config.toml
routed_scale = 1.0
router_logit_norm = 2.0
init_std_router = 0.0166
head_dim = 32
tie_word_embeddings = true
init = "normal"
init_std_qkv = 0.0258
init_std_up = 0.0258
decay_fraction = 0.932
max_seq_len = 256
Below are experts of layer 9 (counted from 0) of a mixture-of-experts language model. Rows are named gate (a neuron's input weights, with its number), up (a neuron's input weights, with its number), down (a neuron's output weights, with its number) and show model dimensions 0-255. Each number is 500 + 25 x the weight over its row's rms, rounded and kept within 0 to 999. Numbers have three digits each.
Before each expert's rows: "gets" lists some tokens that make up at least twice as much of what it gets as of all text; "comes before" lists some tokens at least twice as common just after its tokens as in all text. This comes from a sample of Wikipedia text that the model never trained on. Tokens count by the router's weight.

# expert 20
gets: ".", "'", ",", "–", ":", "-"
comes before: "\n\n", "s ", "\n", "-", "1 ", "0"
gate4:498515523475500535490542505499478450497467446521507470532511494493475482525547477479471502496482488499500501475547541513484464468514458483494550491488484487468449529491513464485475459471548498440524503497499523484499445473485501518495503423500504500507476518514509517477504492466550507501492454495549538503457519518498477534521470485508480496476470495526494473499497496526501494517501491487450488487483509484484514510479448491485521491490502487517451515479509479529475478504551540451555514480482526520533528487503522493460537483480501484530508507481512475559509486492473498502523512524523515502531497509471494510496467489487475523519511511506505522503489511483450476543478504567506526493515486498526468457473496453497471547522489457506502501540509497564537494488501497
up4:500497497521533464481549496491488501517451480502503503493496484484521495512499469512533492512515486486502519465542476493482504510446511501518520464494513511462491530484451476492454497491533503484496478489503494500464486480472487551463516491518542471518488465486519513485523515509502511484500473464504539481540504549529492461526509507535488482494476496506528489507499497492473516488508496474488532445448517482468481507509545520467509501475487512489541460456486460530498495538512522519481502487554513482515536475479537470505520502518493495513498494504470514499506447500488465550527502550477474517469458538480492480523458463509464473506500501546519490502476547575485475501444498489507550513496545497527521519518442530484487491494512477505524470491566516537479490494563497
down4:477535503510509478458478523521481465541490475515456545503517481504512531517475469519491531523486476524499502508473560487509463520495488530528491511499521525495438472505527479498402502516472527513478492469465503471488474532443461548465506506518489496504477479479514500493516501469482508530551482513459484522482455491465507509509474534487454511497498513533463525531491491520518516503459480456507501510496488481502561512524503491508533518478517497461482514505495481522487510528488475485457509501518580488514529481499426501482529486507498524495487485468430503474502492500492531542507502536487496490519468475526490493502505482510475507502516510509521519514485446447521531502455499518483480519517509506505531508517501490500495496507483474491475498527517508519522423508464489

# expert 3
gets: "of ", "in ", "to ", "for ", "with ", "on "
comes before: "the ", "a ", "his ", "an ", "its ", "their "
gate2:481489550506464505536523479522492507475506489497578507497477492516490513476533540500436517493484517568478514521514474505485526468504507516467532487470531486470523511502536511474541487481555523489534500495519471471547479483531528529537515471498490528487504508494525481468468509517532483485493501529514496486455513512486533514499480526488525484518519543493526474525455490513538538468505485507472559505491491507451481474488541448524522528477515494499503462492469497540530524509471502500520511507501503458487518491562517509508475519536538478481522480484500559506495511499494478471462525511494497497537477500540447494476501485520503495522558524479484527520476476461511478489552484513498522537513534517502503494456543508495471497478462493472521532481510502504537509483533511
up2:468482508546463486485476493504492484465469447570556486509486503505509469469499509474486506519491537512500479497522519486506437510508509464463553503520495535493499469492533526479492485472499510469526490506503517516512539525496509529530534483496507452503474501497473501535540501513459490492494491521459494522496499501460530486507480558445539494484489513520564482519520493543494489488470518505515525503523545489478532519481487477503529486532498485482515438496495489501514480532522514476489499484494519528522529526543492529515471514512508535500542433513480487489514475507477510522507547463486511491486469510458448499486478489535502479519496517531535509519490557505491531535497539522494504504496457531461520491489493483466500475474548530456458525508523511489500499565478503
down2:482506437499499511498499487511544532471525444470496476491465520536523537499516485574531511496520457494508428459516513489520472504534467475467540493498486485486500458513459503479479517460496512517473546526512518523495488534490521486514485524464514490507538526496470485478486527467508491455523529505510508490468491537482526504524535462526461536494520497499455517504497526500473486505528494496491504484494438533560513494483499457486445498480514527526485541503471507539450491530536549516500485505469469494527517490495480500449537469508444490502496476518495480475478530498514501493482501517516539508522533509541528493545504549489482516481501525529492527525477493491505500509493501520515522456510510510521478493493498525488512485464519493505475528523445466500500525539527485

# expert 5
gets: "|", ")", "0", "4", "8", "5"
comes before: ", ", "\n", ". ", ".", "\n\n", "–"
gate12:515495459489497487514458507527511504513444512492473513439483450482478492531535493475465494506534502519520525489512500483497529486478524452476480533516513453485477490490526497481495521531512506450523466517506503497468514500485542503483499522489497524542489500466476508461514474452480501506493506496484510539477523501536527556508524510479545499520468568492505487507458457484517486496496500454504495500515485469446508494492504502518487449507540512492493484536490538475506487499526470518493533506524538477527566499467495516524449497502503491497515528489468542494510487509489555497529516479523511473489493467517517483466515534465463521474491535543518519477444510497517503553500497508545471501550502489515506508482455495509527484489529528535517537529575503471512477511497476
up12:480495520519473490471530544463504516481522522510501448543530517520517487451484487539601518484533494453477491522475515534469486508478486531514518458483440535530505461497472534509502433465538501522485511479490541430577491496505457498508519500498505482493540498533546487482475509517512503504547491509528504490487492489491436471516457501535496510522509508492490517529550522502485514535466454520517502504492512489533512506482533525471466533506453487462503518472513481496516512510485516489488502489458463533491448503514471481469507476508479491503495517520486474491490514457519464478490503511508527489540511514478489481506507475516517497511495509460465520518536506490445512510514495498464499494512490483496511479503510531508507510542474496508490477473460484513516501499531520
down12:467491499500480506492495537490455526509499487510503465498465505529486484481519503526488510502476459524497482481519480465479526513512518477479499513478549516494451527472488480509495476479481506502512481509535482479487503462478536514451517524500442557523507515471506503540461483487443539494484500470480487478498514520499504487422485494535505515443531472497458517515481465482490477511539480501535528501500520501519506507512463511495523490515539453481505527510454473522525489548500462472496463490490463535501512494514487509460486455496513517464491495583513523482457525484504455544521501446499500501503504523484498489536506481468431509539485525493478499508468500514516524503550521509462514519466515512503517473535477483511498481508500496461491487503527555504479496433484484

# expert 1
gets: "(", "ed ", "October ", "September ", "March ", "May "
comes before: "to ", "in ", "by ", "the ", "as ", "with "
gate2:520532473498498445454539503478492503513573490484543464490480465520513499431499487479512496523524500528524476490490508476527507491488504481507484511543558517498478500504508535483498488521487501492448509499477493482523477476464472521467516489504465515528511484475455518532481484508486473522525454535480524469473509466526478489511464520447526508468508494519476520505507514527471500517485471453496512550496530501501500475506488521488501545467486542525499512451491540538467527478473529501451499502502561480523524509519510489564500480533488503495453507513526485478521503518508448536546541486531512522492503507492530456485528497492511500487485472515482496501510518463479541502488548472502501537515491503477516478487499479436526515532501480502524437487487471524472492508482504
up2:495525526518493495481494535488471525467474532444464528475504502488535513498482554488474514481530490502501563473483471476484527519446474526503536477502464480475531478490468521469462494456532496508508493527498450518482514508477488511485490495477519486502484523525525469513507504463495558499456537482510492527555533499519534509495519422535514486482500462498480516510482516468452531458534538574499538468476496505470496529492524467515503482505519448496478486497508484494501519482504439499504475519534486487489493452461518540469482482457504528519491501493512478502497483489493549502488522497531460488470502542496518492522471451490513508485479466506504538473495515495549470514549486505534497482514520500513485519496507514505492511513492473474454508527476506501518529511535489
down2:556443444554520496525508525476516520495493516562502475496511455544563471517508522495490491498502518489562535466498503490465487493506527487500461508528534511551524516493446514494546517503520509529475500479513480494521509516541540490508500551471492507492491509495476493508532503478528490482519478516430525491449504476496475531481455501517529490489478515489503524524466488490489472511513534497517502513489515487517471505462519428439515512496486492495520457488474494480509509517453527470525470548500457521513466479516524512526475490508527514510486502527492446467515487483515462524472457513495470492446493496478493498497447514501514499482531514535470532466465515500533486531484498496471504486524522532515478482534508498529498528506484502506493476505528464506496510529495480

# expert 2
gets: "- ", "==", "===", "In ", "–", "ab"
comes before: ": ", "\n", "201", "200", "202", ") "
gate7:516519521498488479464498476527469539487519492534469486470519500490506515482531508491557511559508505476536529477512477492530493480499495498501473512520527472517452505510459530478505492518474494529488519540523458487489520539480539535473480504514494507523497500504496494523497461461473531516499477528481493505481492500538494454503501500504531480506470480502477498525511537429527464509469500549560503498528473511508517495526521477452491530513502515528487483489490503494511491456490543477466457487469519475461481519485531455490493518496471490516455530534507519467530546455524530517499532507464514498597520548512520490509488486500498520489497469521492507485501502453537535481491553528489496534479466499505516496515474443493537495502479536499484500484462476519473521548491506
up7:506489491482501499472494526485519468504477510512500456502462508497522451533511496522482506474463510511492418463522504501489495497466494515508493480525525485528483450524479507508519495511477539478498541492494459514511496496478508537504455518458492494552469519531537534490502517494502469483496479471449517484514461507500511524479504488465505506507475492501521538528480503484503444498488457483495488527489449489516515462510503532494511496466549470523513497514468528484498462536515491483467449475481495497475543476454494536556493526487503464467562509497553500577476498532500507546524466476519493503562485482533509469511495497477480482513507547487517504500482491481494523508446478511479541531481490511506465498540476503498525503465520505427524493478515500493478507523501490
down7:544497487513480518549495471487491490502526545541517514503445489519509475513498502461487469508505524481501483515536483476450476518514502479500486473476515485553498505550545507454485516497492511471474517530457477508546561474468502469555463554506542507522511514504524487538465507517503519486531541482501532459547503511556524486470515498489475502514502508504504538478509522489494467495463447497486490473514504493512498488452520475518485503510527503580488524534504471511495498517500509497523510479501443517515490512492483445468506480520518488487481507487504504524504495477515465513528498493489492490549487501522505497451550521502513482482523522517503494495473480515551507497464511496506518541473501546537522506492491496528502440462518532525505500494498513441484450508469457

# expert 14
gets: "\n", ". ", "\n\n", "- ", ".", "). "
comes before: "- ", "| ", "The ", "In ", "==", "He "
gate3:518486496502489519534502513541508500484526469536537508499503533533485499481500505522532515505524533512547489514501501507491521478493471535504471495471501521557507489519473524495536490523504490478510483514490529498498506501507520510517482532504477517534486525512518471514505523451460532524470509511430513506465512443467483518490475481501507475491521520546524509527470474523473481490444507472529459467497457520475542522498463527471535489510503492504494463498495478493499516498513478512477554506528503523461517515475512527508517464468485502503479541485499477505547536479504471481493491546546513497465510489430478499501496490472513484539481501490478531505535526452481518508494515497521496550504490473502453459559463526435522504449511520500525466467520473468479442477458508
up3:515486485494495504516475496525471507486559468488515491499523506518500509494453441507506508484508499509475463507499528473537500516484499495513494516468532498520501515493495523497478490480515563530482503526467499480518501546476478498482507521498534510506525507484511453508555508506502503500512534487528531487480547481540491538517487480523469467467520476493551495484490523532500465506505457497491532524501517471475494507502456526524512564476454491480474516482544483530503504481510508474519490502493509470526489513494514485519562505539430494459511488511504513524487476501506490455538503523507479506457469476496549398521505467493587506499502537487519520472521499471467532482532552520496482497488518487514527504495514492472475461462499516518481526512522451527473504492478474
down3:484507539471466468465523491510473525563526504501489514503531482504458501497453487478491490503504505513511509486502499544537490506507438501518517515497496510475509504522475491498544467526494500475541521488497486535547513492485537458514546542484522535535497511539492499504559518487505508500541498521483474512523495488529496485500509542537523485533493462516474475512479485526512529539504495496525529471455503479493542496493478512500485483471448513508471497512503518475536505445490500513508473462431487567551491515512515511495552475490499461460520461453492497495533529504543469461491493513494536476491480526499499525486436492467481485501503516533490508511469482531523458512541526476478509529497520506489500486507464513502511537507511479475507513451462484458504524476503450